Experts of a small language model.
Size: width 96, vocabulary 15184, 9.44M parameters.
Experts: 32 SwiGLU neurons an expert, a sigmoid router.
Training: a variant of Adam for the experts, 234M tokens, 7129 steps.
Below are experts of layer 3 (counted from 0) of a mixture-of-experts language model. Rows are named router (the router's row for the expert), gate (a neuron's input weights, with its number), up (a neuron's input weights, with its number) and show model dimensions 0-95. Each number is 128 + 32 x the weight over its row's rms, rounded and kept within 0 to 255.
After each expert's rows: a language model's description of what the expert responds to. This comes from a sample of Wikipedia text that the model never trained on.

# expert 42
router [105  92 125 128  91 101 135 150 140 135 143 133 119 130 190 128 119 114 133 103 171 137 153  70 149 148  86 141 172 114 142 156 123 163 129  70 152 169  89 174  79 127 102 147 133 150 111 110 106 150 193 165 144 165 146 145 157 146 102 163 117 139  93 187 146 177 142 105 159 151  49 182 118 134 179 171  62 127  94 174 134 107 153 142 121 143 152 161 181 175 171 179 110 137  59 109]
gate7 [124 138 173 136  78 121 138 120 113 170 100 207 147 170 167 138  98 135 133 116 101 143  90 122 125 154  99  95 108 194 129 153 107  84 143 108 196 107 105 214 121 142 126 146 122 109  89  83 153 119 177 221 129 108 113 134 120 102 117 129 132 168  73 141  86 121 129 129  86 131  93 126 114  81 102 102 111 111  83  89 145 183 129 114 110 123 116 188 102  83  94 159 133 199 127 106]
up7 [131 121 149 114 138  94  68 154  96 113 145 207 126 102 103 117  41 120 118 142 128 116  84 100 178 144  99 113  63 166 158 154  90 112 141 122 141 134 134 183 105 140  83  76 142 133  92  87 163 133 109 194 171 129 151 121 139 130 148 135  82 151  73 165 101  94 149 141 100 143  82 110 134 117 174  95 154 120  91  93  88 135 186 120 106 102 188 129 186  99  95  89 151 139 116 161]
gate8 [155 131 156 136  98 184 123 104 112 116 174  93 181 109 127  97  91 152  77 161 111  94 133 146 135 180 109 133  96 116 101 140  86 154 113 124 129 152 148 135  94 126 123 139 123 145 138 131 165 124  23  72 115 105 217 127 165 143 102 123 192 143  79 152 139 140 150 124 165 128  95 149 136  83 128 108 116  83 106 135 141 123 140 141 161 135 112 154 189 153  64 164  70 101 178  59]
up8 [141  95  85 141 163 105 171 119 107 137 169 163 137 166 160 141 113 103 116 146 123 141 134  74 107 125  51  98 134 171  97 167 106 202 123 106 139 118 112 121  94 162  63 109  79 153  52 128 151 158 162  82  92  95 101 158 158  93 118 112 136 147 124 167  90 133 186  82 108 169 106 159 127  64 141 194  67 162 151 130 103 132 158 164 133  83 140 104  97 109 124 126 139 109 149 155]
gate9 [101 104  74 119  74 167 162 143 105 184 140 146 137 172 148 138 149 156 167 179 189 133  65 133 109 186 113 174  96 172 125 114  57 138 183 112  91 102 135 126 118 168 165  87 157 155  90 122 124 142 189 147 117 130  88 128 139 122 155 133 174 143  97 149 138  97 126 132 112 126  91 124 155 112  96 155  76 106 113 137 192 155  91 135  81 137 110 139 192 120 122 195  87  99 119  98]
up9 [125 112 137 121 136 159 100 166 168 140 162  60 124 138 153 121 137  76  55  78 174 153 146 148 103 122 154 140  90 104 147 125 167 139 153 134 139 165 158 146 184  93 153  95  87 170 131 102 141 146  74  82 204 108 136 115 165 128 119 153 113 129 193 106 102 130 154 144 143 134 102  98 130 127 150  65 186 153 121 124 184 153  99  91 212 131  99 145 122 156 133 151 126 173 172 180]
gate10 [119 100 126 147 112 129  87 144 168 108 116 147 179  76 135 137  92 170 167 125 126 169 150  98 124  94 131 113 162 158 141  68 118 129  91 215  75 144 117  88  61  99 123 134 100 103 124 129 113 137 168 147 162 160 102 151 146 113  95 143 141 127 152 156 133 134 118 187 189  85 104 169  68 140 106 165 127 157 128  94 215 154 131 111 113 157 163 120 190  95 145 145  84 141  60 130]
up10 [131 164 183 135  41 141 104 124 188 222 129 144 129 135 177 164 118 146  94 118 135 204 106  61 178 129 147  96 108  80 159 136 141 120  95 108 203 125 117 111 157 148 113  71 137 112 105 118 143  88  68  88 129 129 142 106 139  66 142 140 111 129  62 122 114 141 132  98 143 115 147  87 164 150 139 144 135  81 130 174  75 138 151 118 145 148  84  96 134 120 142 113 119 150 148 140]
Description: Nouns for works, groups and roles, such as show, club, group, service, Museum, coach, plus "(born" and line breaks in biographies.

# expert 63
router [121 129 115  85 164 172 122 171 117  77 120 124 121 127 165  90 116 190  91 130 157 179 139 117 112 168 152 170 116  99 121 150 133 133 124  97 103 177 114 185 107 172 151 141 140 148  84  96 131  93 104 164 163 158 160 139 175 157  86 154 103 100 120 123 207 161  99 150 160 127  79 210 120 145 160 173 107 116  85 148 122 123 116 118  99 201 196 143 134 146 148 194 106 123 137 161]
gate0 [ 53  87 110 156 126  88 128 181 140  57 136 148  74 174 160 157  62 162  83 116 117 145 200 122 142 149 147 150 125 146 157 182 122  93 117 116 201 123 100 108 110 162 120 132  54 120 103 103 118 113 120 113 136  98 161  92 105 137 184 136 148 134 113 190 111 160 131 112  94 128  80 148 117  93 162 148  98 109  96  77 122 161 102 121 103 110 129  82 159 153 110 181 128 163 156 146]
up0 [169 131  87 180 116  89 148  98 114  99 103  89 111  86 157  86 156 104 155 158 128 140 162 146 185 151 154 111 122 136 107 130 144 101 129 142 160 129 147  67 102  96  95 212 116  95 107  91 163 154 116  97  96  72 113  95 103 175 120 143 143  96  97 168  93 167 176 165  59 136 182 105 106 114  87 148 131 131 115 130  67 177 102 100 132 141  96  87 117 134  88 108 134 107 111  51]
gate1 [106 123 108 116 108 133  98 152  86  93 126 168 117 157 129 113  86 123  93  73 148 146 139 152 185 111 108 140 130 137 123 120 119  67 112 102 105 147 150 123 130 157 223 179 131  89 179  82 118 134 116 154 215 106 157  83 100 119 121 169  96 123  98 123 124 135 149 112 151 113 122 100 114 151 111 145 115  99  96  90  63 209 153  78  90 137 196 118  89 110  81 147  87 135 116 184]
up1 [111 134 158 128 151 125  65 129 117 129 101  79 120  77 134 115 140 112 116  97 129  75 185 130 121  76  54  99 212  76 112  68  98  95 119  78 100  99 169 145 107 116 171 154 185 133 154 103 106 110 129 184 161  75  95 104 132  92 147 110  66 144 137 135 166 116 109 126 132 150 131  87 133 175  75 135 108 122 156 135 131  72 175 146 132 142 176 141  93 100 142 152 106 173 141 140]
gate2 [161 130  60 168 146  97  82 150 141 118  96 132 155  85 137 129 152 136  57  76 192  76 131 131 175 159 126 118  64  74 132 144 118  92 173 130 157 157 183 164 127 155 129 151 116 139 123  47 148 153 145 153 104 129 168  99 134 104 110 179  78 124  85 176  96 165 178 109 142 102 111 119 119 153 103 123  96 100  85 184 148 144 147  72 102 139 116 130 144 134  79 151 136 147 142 162]
up2 [129 131  65 142  99  77 124  53 125 124 143 154 104  43  97 102 101  92  92 150 126 131 128 149 109  96 144 186  88  98  95 153 136 140 152 118 105 136 128 146  96 130 178 152  29 139 157 119 136 103 133 119 108  72 118 170  97 138 150 150 128 179 161 132 104 163  54 197 106 111 161 127 128  91 172 113  71 155 111 128 127 161 144 113 165  70 149  92 107 133 147  98 107 148 140 132]
gate3 [ 71 214 142 153 113 145  68 113 125 114 149 124 126 110 148 105 157 135 154 164 113 124  77 115 141 147 107 179 108 116  80 119  62  98 118 131 103  90 145 138  76  89 180 145 117 111 126 100 131 144  94 134 183  72 163 112 125  66 138 158 114  57  65 138 128  94 115 140 129  95 147 126 180 155 102 129 129 111 150  73 107  82 128  51 102 137 155 122 119  89 134 113 130  54 151 127]
up3 [ 99 112 156 132 110 156 111 238 105 137 123 133 121 148 114 118 116 117  87 159  96 150 163  88 160 128 117 137  74 126 137  76 119  59 153 151 118 140 156 121  99  93 147 177 130 134 151 101 105 179 132 162 130  85 107 190 138 147 101 124 126 140 194 151 111 196 178 159 142 118 158 121  97 163 147 126 179 132 122  84  84 177 170 144 137 191 167 138  87 153  78 148 120 157  94 164]
Description: Nouns and phrases describing people in biographies, such as ruler, pastor, son, "(born", "He was", him, brother.

# expert 12
router [136 116 172  68 116 117 161 159 121 107 141 147  95 121 135  94 111 157 124 104 139 140 114  95 122 111 165 149 185 141 142 154 129 182 152 121 160 141  93 118  99 126 120 149 132 120  93 125  89 154 119 195 190 163 174 177 175 118  73 111 161  74 102 157 159 174 130 152 163 126 112 213  94 111 138 184 132 114 111 142 152 114  86 150 197 207 147 155 137 152 145 150  54 145 103 105]
gate2 [ 84 102  84 138 146 119 119 143 157  76 125 136 162 144 128 126 170 135  55 117 132  98 140  89 183 108 116  79  59  93 105 130  66 119 124 111 113 121 222 132 132 168 166  98 145 123 112 106 116 160 150 198 113 164 145  99  98  76  93 127  93  89  87 167  92 138 151  73 169  93 119 142 118 108 138 145  87 114  71 191 132 118 114 101 123 161 145 134 184 131 108 135 113 160 147 164]
up2 [164 138 118 158  82  98 134  50 121 164 141 153 128   0 123 142 130  84 145 116 165 159 120 138 134 163 108 127 104  83 111 128 113 168 168 132 136 172 138 121 135 109 178 156 105 186 119 187 167 104  95 135 109 116 146 164 147  96  91 135 133 130 171 147 168 195  59 125 123 141 167 185 130 111 145  79 133 110 110 129 140 122 126 126 156  89 131 151 113 119 153  94 178 143 140 141]
gate3 [109 202 123 140 122 131  70 140 106 129 154 164 130 120 153  92 113 188 116 191 137 112  92 100 163 129  79 160 123 150  88 136  96  40 167 136 120 121 160 155 116 181 223 148 139 123 192 105 139 173 149 167 162  99 159 123 144 159 161 146 101 111  74  86 117 136  98 129 117 100 149 106 138 188  84 128 100 101 137  89  98  85 129  84 145 157 160 146 142 101 116 119 129 108 132 168]
up3 [ 92 145 150 150 112 209  91 151  81 134 110  99 107  95 137  91 138  72  94 153 120  72 142 104 133 143 110  84 102 116  96  92 149  99 130 148  82 150 175 170  67  91 132 129 114 147 163 106 150 162 149 138 143 106 180 165 138 129 137 117  96 116  96 173 104 111 198 137 153 151 163  88 165 130 119 171 149 132  81  98 131 113 138 100  64 138 167 188 150 139 178 197 111 128 103 184]
gate4 [161  82  92  89 143  95 142 153 123 120  76 157 153 100 165 147  96 136 152 118 117  85 117 175 106 155 169 132 157 110 150  69 101 102  97 111  93 160 130 150  98  92 123  99  81  80 146  68 100 113 137  98 137 168 134 172 125  98 130  90 158  95  97 173  97 178 129 153 116  80 141 148 180 105 163 163  94  84  99 113 111  45  93 118 119 143 179 157 120  66 134 125 127 107 200 113]
up4 [117  89  96 132 164 199  99 200  85 135 165 117 134 145  81  92 135 148 109 142 135 120 145  99 125  99 100 116 118 117 106 192 176 127 111 143  62 128 123 119 126  54  98 155 152  76  88 157 105 102 148 182 134 119 115  98 181 163 144  96 134 147 137 192 142 142 118 191 147 142 150 113  91  70 117  55 130 118 156  76 158 144 105 124 138 132 176 106 130  88 181  97  92 111 106 115]
gate5 [186 131 154  95 106 174 139 177 132  62 147 153  55 123 151 144  92 142 123 118 102 121 115 128 168 110 123 194 108 129 171 137 152 141 113  59 162 118 112 113 112  85 114 151 169 111 108  62 118 171 180 173 109 124 211 104 173 168 146 162 102 142 132 164 140 161 127 116 123 123 114 180 175  90 111 171 124 154  89 118  73 113  98  82 154 175 128 123 122 121 133 119 124 109  75  86]
up5 [127 159 177  82 130 126 131  88 188 164 104 108 133 172 102 175  81 162 123 105 107 102 104  87 117 173 111 111 134 109 101 157 119 136 110 116 138 113 165 169 133 109 136 115 134 158 163 105  70 224 153 171 137 146 146 141  99  90 163 146 105 135 197  93 123 112 157 125 143 140 160 151 152 117 134 171  46 148 115 185 140  93  90 164 158 185 162  96 141 158 152 151 112  80  76  99]
Description: Possessive determiners his, their, her and its, plus words starting section headings or list lines, such as Election, Season, Selected, The.

# expert 44
router [102  79 109 141 148 142 132 141 155 151 100 163 143 143 182 142 163 123  88  94 145 171 163  82 181 135  71 148 177 104 183 120 136 138 129  83 125 151 126 169  55 117 116 151 108 121  56  93 133  67 133 148 136 171 137 104 121 132 127 135 139 101  98 159 191 152 147 120 154 106  45 180 122 148 173 140 105 127 134 139 138  60 146 138 133  89 173 115 173 186 155 159  91 126  84 129]
gate7 [149 134  88 166 120 126 160 110 132 148  64 159 177 129 142 180 116 110 144 131 122 164 171 183 105 104  71  70 149 208 168 122 124 100 146 139 164 124 109 156 127 174 155 137  49 107  89  75 155 156 150 182 102 103 171  87 113  84 153  97 129 128  93 125 122 100 142 152  92 129  87 120 117  84 133  92  99 116 118  85 175 184 114  94  88 116 132 178 108  76 117 157 151 135 115 134]
up7 [123 135  89 126 151 129 116 168  72 110  73 178 160 117  92 185  85 142 108 106  79 138 146 125 133  99 109 105 116 178 141 142 107 114 163 119 104 134 122 135 105 150 110  97  91 103  87  81 170 114 136 145 171 114 189 146 132 120  93 106 127 192 128 109 105  77 144 116 117  85  80 175 191 101 183 100 136 137 101  36 133 184 138 120  70 121 122 107 188  90 155 167 142 144 122 161]
gate8 [100 124 156 128 118 173 107  99 110 184 143 103 140 126 127 144 101 168 156 161 141  96 116 157 162 155 143 111 131 109 128  96 128 148 116  90 107 152  83 113 158  95 165  99 113 120 107 143 116 104  74  83  97 149 175 103 157 131 104 118 202  86  71 206 132 121 163 116 170 152 106 142 129 120 140 124 140  93 121  94 153 118 130 149 149 138 174  92 225 130  61  57  73 119 160  60]
up8 [ 87 106 145 182 131  98 131  99  85 144 151 142 156 153 158 152  63 147 152 155 163 129 161 133  88 138  97  64 187 174 150  91 112 173 148  80 102 132  87 130 122  98  81  80 111 114  76 129 172 113 140  88  85 174 131 110 146 106  86 134 127 117 108 210 128 129 120  65 142 154 103  88 111 104 133 144  55 101 162  86  96 138 152 156 125  95 126  85 149 136 173 102 145  96 114 170]
gate9 [122 112 153 120  49 145 139 147 156 158 159 133 131 151 171  99 132 141 117 164 188 114 132 120 121 207 129 136 121 144  93  99 133 129 158 122 111  70  98 144 145 150 185 120 116 138  99 125  97 164 143 180 114  99 150 133 138 105 154 119 184 164  81  93 151 171 125  59 158 121  62 129  99  82  89 183 127 139 117 161 144 189 115 160  71 169 109 181 196 110 169 135 105 116 114  89]
up9 [ 94  95  69 162  94 103  99 112 158 148 113 127 114 121 158 186 136  80 100 116 151 136 129 110  79 124 178  99  62 132 169 145 165 148 167 173 147 157  91  84 170 125 131  80 130 139 155 138 115 176  96 117 174 104 103 105 167 138 155 118 112 172 214 172 127  66 125  92 143  73 147 113 144 131 147  99 164 129  84 102  89 154 127 151 179 145  83 111 132 141 179 169 130 175 145 106]
gate10 [118  61 135 141 128  59 104 178 150 118 127 138 185  65 127 143 105 133 164 124 119 127 130 120  96 148 152 129 157 109 105 106  85 154  79 122  92 146 101  89  86 121 146 134 126  75 145  91 112 164 131 168 190 115  89 117 128 139  76  86 201 153 156 143 113 103 166 199 144 145  55 161 158 135 118 145 118 154 138  76 158 130 158 170  98 163 108 121 156  79 100 153  84 164  84 117]
up10 [135 183 178 123 127 154 118  86 120 163 146 138 145 141 134 124  78 145  74 141  93 141 101 117 223  75 157 119 175  54 139 132 117  97 111 104 174  90 141 134 169 132 137 111  85  85 130 115 115  33  96 141 106  75 134  96  93 132 150 143 108 136  29 161 114 141 139 135 121  97 121 105 163 114  63  93 123 120 121 119  85 138 151 120 139  96 127 141  97 143 127 164  94 136 175 103]
Description: Word-final s on plurals and third-person verbs (reads, remarks, goods, insects), plus line breaks and table cells in song lists.

# expert 36
router [ 92  88 138 100  80 111 113  95 133 152 156 153  72 109 158 123 169 113 121 135 170 148 119  99 112 105 111 148 159 121 166 132 156 162 105  82 151 178 103 137  54 146 136 110  82 119 100 128 119 109 184 135 159 191 153 180 144 152 127 133 115 125 139 151 151  89 121 178 172 118 132 224  93 182 173 163 122 137 126 116 136  70 151  80 153 125 152 138  96 191 159 118 129 179  61 130]
gate0 [113 162 105 140 121 150 124 145 129  48 116 113  95 135 121 140  79 119 113  71 101 122 150 183 126 133 163 117 137 158 102  98 149  56 104  65 168 121 141 139 136 172 181 152  93  31 120 134 123 143 146 153 114 102 167  56 109 125 179 140  96 163 102 175 172 147 161 118 112 159 150 165 132  64 155 114 152 116 104  84 152 173 145 128 178  56 135 126 148 126 100 156 114 104 130 123]
up0 [179 168 106 121 151  90 177  83 145 114 110  88 151  82 136  94 115 127 154 116 143  80 119 170 137 163 170  90 129 156  82 111 113  89  79 107  95 134 173  94 116 136  84 177 150 109 143 128 184 100  92 137  87 102 121 148 102 112 170 122 144 100  91 140  67 142 145 167 111 123 160  56 123  76 123 175 121 116 144 120 146 200 156 141 129  92 128 102 157 113  98 158 162 118 127  29]
gate1 [144  99  91 133 114 105  92 185 124 175 123 177 104 165 142 117 128 131  68 106 128 122 118 145 195 122 136 148 117 125 153 140 135  90  82 101 119 140 150 153 148 122 199 162 129  85 160  30 108 146 140 135 186  95 159  85  90 162 160 180 120 116  99 116 135 149 180 143 131 113 116  84 176 149 132 121 111 107 121 111  74 174 106  64 145 132 184 155  57 125 119 104 151 176 129 155]
up1 [168 111 135 139 164 139  84 182 156 158 114 111 131  43  81  84 119 129 121 125 134  87 137 176 139 127 123  94 162  65  98 106 134  81  75 153 127  80 227  87 141 114 185 149 147 146 123  73 112  90 123 157 154 113 130 153 124 129 165 129 132  80 119 163 117 116 105 126 109 136 149  75 103 146  88 154 100 123 134 136 125  86 148 133  95 126 232 151  97 132  86 144 146 119 162 143]
gate2 [123 160  92 154 191  93  99 128 150  61  64 141 120 143 120 159 128 135  76 102 174 131 147 179 153 147 110 144 109 100 174 133  78  83 150 124 114 131 103 139 148 203 115  90 133  85  83  79 117 120 154 184 114 181 143  83 101 132  94  87  82  98 129 132  89 120 122 123 137 135 155 122 123 128  93 154  92  73  82 120 148 125 145  96 155 155 158 168 174 124 101 142 159  86  84 201]
up2 [152 116 121 131  88  82 133  42 140 124 139 157  83  37 105 132 105  90 150  95 189 151 138 116 125 127 104 153 169  84  81  83 122 177 137  96 152 136 137 162 118 114 178  92  66 132 117 119 163  79 118  97 119  98 122 173 115 104 125 127 132 123 153 132 118 147  69 191 130  73 165 174 121 108 138 118  81 106 112 102 156 119 148 175 135  91 104 172  85  98 169 108 132 102 178 149]
gate3 [ 93 163 101 136 138 155  84 110 153 152 132 123 137 128 132  89 105 201 103 169 156 114 160 144 173 108 110 211  83 143 141 144 113  94 149  84 122  62 160 133 107 163 185 163 135 102 157  92 128 146 141 163 170  67 212  96  77 130 177 153  92 119 152 141 169 108 165 124 147  80 157 121 159 153 116  96 131 105 134 103 164 112 137 116  96 103 183 148 110 143  93 105 113  65 147 154]
up3 [126 146 151 107 144 143 173 185  65 151 109 175 131 149 160 121 117 117  91 173 111 108 129 133 118 103 153 138  71 159 128  75 130 119 120 179 161 153 122 113 134 124  62 160 149 159 131 109 159 146  93 172 129  79 183 163 143 112 132 152 163  97 137 128 132 185 215 221 137 143 148 113 143  83 117 123 137 102 108 103 165 202 134 141 170 162 125 137 136 172 167 170 161 142  82 134]
Description: Narrative verbs like began, started, listed, described, continued, opened, plus table separators, dashes and capital F or D starting names.

# expert 24
router [ 76 120 106  85  96 174 118 189 134 139 171  93 100  86 108  80  91 189 120 130 170 172 154 116 145 114 108 141 122 178 183  76 133 123 128  98 149 148 116 101 106 137 154 149 108  70 124  89  88  90 136  98 199 134  93 118 146 159  99 156 159 114 128 167 171 106 145 179 161  91 112 149  70 112 118 137 162  67  80  69 154  83 124 122 100 135 189 117 120 137 162 101 112 139 119 108]
gate3 [ 70 175 136 144 111 162 156 143 147 124 166 133 126 103 181 110  80 156 120 170 118 131  87 118 158 103  78 138 109  89  88  80  98  88 152 104 112 114 205 163 113 132 196 138 115  72 146 114  94 111 146 139 136 107 182  90 136 104 144 177 102  98 108 134 127 114 124 152 107  76 236 114 172 128  78 154 137 101 110 127 118 100 132 123 101 190 162 101 124 113 121 131 182  79 150 131]
up3 [120 199 141 200 138 172 135 198  93  87 125 138  96 166 180 135 132  73  95 167 103 101 147 104 111  97 115 161 107 139  97  83  93  86  97 135 128 103 148 126 131  93 120 123  91 150 149  92 108 116 120 129 191  84 137 148 130 139 110  80 144  91 114 135  97 120 187 148 137 152 176  80  97 131 102  89 136 156 132 105 153 160 186 138  77 166 168 191 130 180 141 162  88 103 139 162]
gate4 [135 107 138  96 107 148 144 185 102 101 123 118 134  90 151 137  84 116 184 114 110  97 178 164  88 146 144 130 150 112 176  82 138 135 112  83 134 136 159 205 107 137 131  48  84  48 185  43 108  83 125 133 110 145  89 143 124 159  99 120 129 131 112 129 152 135 128 129 111  95  92 141 174  98 140 146  92  73  84  88 165  77 134 120 163 147 204 137 110 134 161 136 118 130 161 132]
up4 [116 105  96 115 123 167 117 179 148 144 147 124 132 145  73 138 171 233 129 161 115 109 164 109 141 144 101 103 113 110 112 184 124 136 167 112 123 114 145 131 114  59 107 152 144 145 112 127  38  98 127 172 132 139 125 110 176 113  61 134 212 136 155 161 108 123 118 151 142 132 162 152  74  96 143  75 157 162 143  98 142 188 120  98 190  88 144 166 112  89 143 102 121 155 131 154]
gate5 [135  83 159  83 126 146  89 223 147  97 174 176 102 172  86 156 131 132 121  91  96 141 140 123 141 143 120 170 169 123 175 113 129 122 143 110 172 109 129 102 125 181 115 115 138 126  90  84 121 176 146 172 144 138 143 133 129 175 108 113 137 135 133 205 169 156 138 157 147 126  98 145 142 144 159 128 103 117  79  88  44  75 150 143 149 185  82 109  65 144 169 107 105 137 123 188]
up5 [149 122 153 104 111 189 142 121 102 114 142 112 189 179 117 150 130 123  84 111  88  92  86 121 142 181  94 123 134 115 105 123  85 130 137 193 106 135 138 149 153 113 130  96  86 197 169 122 156 235 142 128 169 148 149 191 100 137 143 105  85 153 208 138 106 139 122  87 172 193 165 134 141 161 144 168  92 167 112 135 123  86 132 105 108 168 167 111 150 125 158 100 117 134  97 131]
gate6 [108 134 146 100 184 166 154 161 119 175 104  86 157 103 177 117  31 162  88 101  93 129 146 117 149  84 138 189 143 185  94  82 152 107 123 113 140 117 104 140  63 166 160 133 112 103 141 131 148 130  89 170 186 118 166 161 120 136  89 167 151 100 131 120 166 120 112 125 112  95  94 142 158 174 120 112  77 117 129  99  92 123  99 168 106 166 193 148 110 156 154 182 125 101 147 177]
up6 [119 141 136 154 124  28 129 128 134  78 152 140 108 147 112 182 178 162 170  93 109 125 122 131 176 104  90  98 158 111 112 132 114 138  95 144 122 167 165 165 146 117 176 149 116 157  69 100 131 147 106 125 141 132 119  78  83 137 123 144  87 115 118 169  89 152 146 169 158 214 160 137  78 110 186 155 137  73 119  74 180  79 162 125 141  90 127  69 148 168  91 108 130 118 107 112]
Description: Main verbs and prepositions inside running sentences, such as lost, heard, cut, making, up, over, between, with, about.

# expert 14
router [ 95  79 119  60 128 112 156 182  86  95  94 125 113 114 127 113 147  81 104  94 173 131 138  54 177 139 130 139 152 119 146 101 100 141 129  91 134 134 146 134  86 119 155 162 170  94  81 110 120 148 114 198 166 134 146 138  99 135 103 153 149  97  93 156 154 153 140 143 161 103  81 177  84 196 165 156 154 129  96 173  95 123 150  80 148 191 170 150 129 129 137 171  82 188 132  89]
gate0 [ 83  99 134 141 106 105 140 162 106  85 122 133 156 183  98 208 109 123  90  78 107 148 163 157 118 156 152 137 175 139 155 152 139  89 178 103 146  78 110  85 127 107 114 179 117  51 106 126 108 174 123 104 136 101 210 114  92 135 163 121 158 134  90 193 133 119 111 116 121 163  90 147 129  61 175 137 132  93 113  78  94 131 104 128 121 157 110 155 168 110  93 117  73 165 167 132]
up0 [197 129 121  78 113 142 130 134  87 135  68 121 165 129 101 104 148  98 139 143 120 121 133 158 146 151 166  71 105 139 101 125 150  74 163 134 105 101 139  39 139  88 130 211 125  85 130 140 129 111 144 130 124 110 142 154 110 129 153 120 166 127  61 158  74 118 149 152  80 116 170 117 116 109 147 121 136 109 157 166  66 157 183 145 147 104  70 129 130 120  34 144 112 114 154  65]
gate1 [181 108 136  94  98 123 102 194 105 110 139 158 116 131 124 152 101 154  93  79 134 147 140 138 206 107 106 132 146 130 145 137 132  93 124 114 150 168 145 134 122 172 221 163 143 106 136  43  73 126 104 169 176  98 147  87 109 146 180 175 117  76 106 130 155 159 127 126 126 125 111  91 143 166 144 105  85 106 109  88 106 189 135  59 116 149 143 155  90 115  69 127 128 172 125 156]
up1 [192 144 178 132 135 125  72 160  92 122 141  96  98  92 115  98  88 124 120  90 154 135 175 130 165  75 121 101 192  92 139 141 104  70  70  97 166 109 188 119 101 149 189 108 159 126 128  92  86  84 103 130 111 114  99 109 116 125 185 142  93 104 116 126 125 144  77 119  87 159 138  77  97 177  82 166 128 110 165 134 120  88 167  99 116 146 152 157  98 110 163 150 132 181 148  77]
gate2 [141 131 104 141 152 102  83 153 134  59 125 137 143  70 146 184 166 105  88  96 161  67 151 141 175 170 128 132 169 106 139 183 130  98 105 122 157 170 147 145 126 171 151 181 170 106 140 104 101 165 165 167 115 125 128 114  96  94  99 144 105 130  70 148 109 132 133  97 107 106  83 107 127 170  86 157 114  76  96 158 144 165 177  49  93 185 165 158 169  97 147 147 168 116 125 105]
up2 [122 180  62 177  93  72 149  54 125 139 118 147 135  57 110  67 116 100 107 130 144 126 150 137 132  96 109 122 132 104 123 103 143 137 146 153 110 131 183 100 134  95 175 176  89 129 115 111 185 104  78 132 129  88  94 181 108 140 115 136 134 141 157 169  94 138 133 152 115 115 186 126  91 122 144  45 118 118 152 136 157 132 152 195 156  81 161 131  83 148  60  88 151 124 147 158]
gate3 [ 76 192 108 131 127 133  94 148  93 113 146 123 107  77 163 118 145 159 129 188 136  90 115 103 161 108  76 131 132  90  74  65  86  57 152 164  88 143 195 137 112 144 200 195  92  70 188  93 102 144 119 161 144  81 177 133 132 144 128 157 114 128 108 144 129 103 128 155 120  94 166 138 145 181  96 151 115 118 129  81 120 133 146 106 143 163 161 107 156 131  97 142 153 100 150 163]
up3 [114 165 213 176 122 175  95 155 141 106 122 126 112 128 127  88 105 132  71 184 107 156 134 129 128 115 120 185 137 118 144 125 121 118 141 153 125 108 142 146  86 116 170 156  77 165 128 132 108 118 134 195 160 112 139 200 131 188  89  97 149 143 166 134 141 163 213 183 152 163 127 123 137 115 123 130 175  95  98  64 159 155 135  89 107 149 197 115 146 162 181 128 157 122  89 147]
Description: Full stops closing sentences, often fused with word endings (-ation., ).), plus line breaks, headings and clause-opening pronouns like he, who.

# expert 43
router [126 113 116 113 121  86 143 168  73 122 120 160  95 134 189 134 146 120 116  83 180 101 148  77  64 126 118 121 164 105 143 133 110 161 118  83 112 143 103 149 101 116 143 170 150 118  87 111 109 145 155 182 149 176 157 138 157 118 139 159 128  99 108 195 181 177  69 132 184 144  90 137 128 181 137 165 180 144  59 108 147 154  93  95 135 193 135 114 142 177 177 187 141 141 100 112]
gate7 [123 148 114 129 110 133 137 126  95 138  89 164 130 125 162 163 101 132 163 118 127 151 133 147  95  68 100  81 118 209 132 107  91 112 111 118 166  57 126 161 143 182 117 176 120 123  94 116 149  66 138 193  82  49 148 133  92 129 131 111 110 122  67 152 105 114 137 132 102 136  89 105 114  68 112  59 105 120  72  92 184 159 102 125  84 155 107 152 101  64  94 155 130 141 124 115]
up7 [135  96 136 150 161 153  88 143  76 135 126 207 177  72 101 171  59 117  91 121 151 133 159 125 161  56 129 145 151 161 126 126 110 120 175 119 112 140 111 143 147 104 125  95  96 121 157 129 178 152 140 188 142 116 121 136 132 147 104 145 128 174  93 159 105 152  99  66 113 122 107  96 166 128 131 142 120 109  95  87  83 138 166 150  90  95 148 165 207 106 105 144 157 195  84 193]
gate8 [160 170 135  85  92 162 131 163 103 131 132 104 138 125 117 104 100 168 113 173  61 145 101 129 185 126 145  97 113  89 112 146 164 141  65 113 124 176 117 151 126 142 139 132 150 145 118 122 125 150  63 118 112  94 147 135 197 124 104  72 187 121  92 125 172  98 177 110 151 133  99 153 143 130 151  75 132  79 128 114 166  68 185 155 168 117 159 130 169 131  48 143  88 113 170  66]
up8 [111 136 117 144 153  83 105  82  60  97 125 182 164 143 176 127  57  74 151 145 145 170 134 138  85  99 154  72 137 169  81 153 121 114 143  76 103 128 103 146 118 169  77 143  94 145  56  85 138 156  99  70 107 133  74 139 149  77 110 138  92 173  99 163  90 154 113 103 129 157 114 128 116 123 169 132 115 160 157 125  97 153 149 161 116 131 137 102 142  77 116 125  99  77 147 189]
gate9 [ 78 149 122 123  74 125 157 119 133  86  89 172 164 138 205 145 138  66 121 111 171  94 125 143 103 209 181 135 144 131 130 105 121 115 173 104 125 128 110 134 130 159 164 132 117 168  88  84 109 129  78 158  94  81 149 125  72  95 119 192 169 143 106 111 147 163 107 131 163 120  75 132  86  94  86 190  78 173  95 153 142 146 121 167 104 162 149 153 139 117  92 176 125 143 130  96]
up9 [119  80 124 143 131 183 107 136 142  96 155  68 172 168 137 140 152  84 103 125 165 148 160 127  69 182 104 124 108 144 124 141  95 154 182 134 138 141 101 153 173 118 130  73 152 198 173 112 118 162 141 153 211 140 116  34 154 152 114 125  83 120 169 134  76  80 144  94 132  95  88 119 159 124 132 103 145 139 114 131 171 154 103 112 127 141 103 125  95 149 169 174 111 176 111 181]
gate10 [129  46 126 167 124  77  91 177 139  98 122 136 172 110 131 155  87 115 138 121 126 173 103 141 117  89 166 134 133 149 146 101  65 102  95 192 141 128 110 149  83 149  85 140 123 107 153 110  97 126 181 149 176 114  47 118  89 142  93 167 178 122  90 132 116 166 106 170 184 116 142 153 100 142 101 157 133 148 120 104 202 149  80 167 141 160 144 114 151  65 141 165 136 142  80 114]
up10 [113 174 135 117 106 123 108 119 207 192 151 159 116 130 114 145 112 127  57 145  96 171 167  98 185 119 139 114 134  64 113 117 153  97  99  63 174 137 107 118 167 133 155 108 104  95 132 106 125  56  82  63 105 162 158 140 113 118 144 155 131 149  50 153 142 114 147 116 126  52  93 126 120 111  94 124 126  92 127 154  86 136 140 101 177 129 125 111 136 158 130  84  88  93 135 191]
Description: Common nouns for occupations, organizations and things, such as fighter, gymnast, crew, director, museum, highway, often after his or adjectives.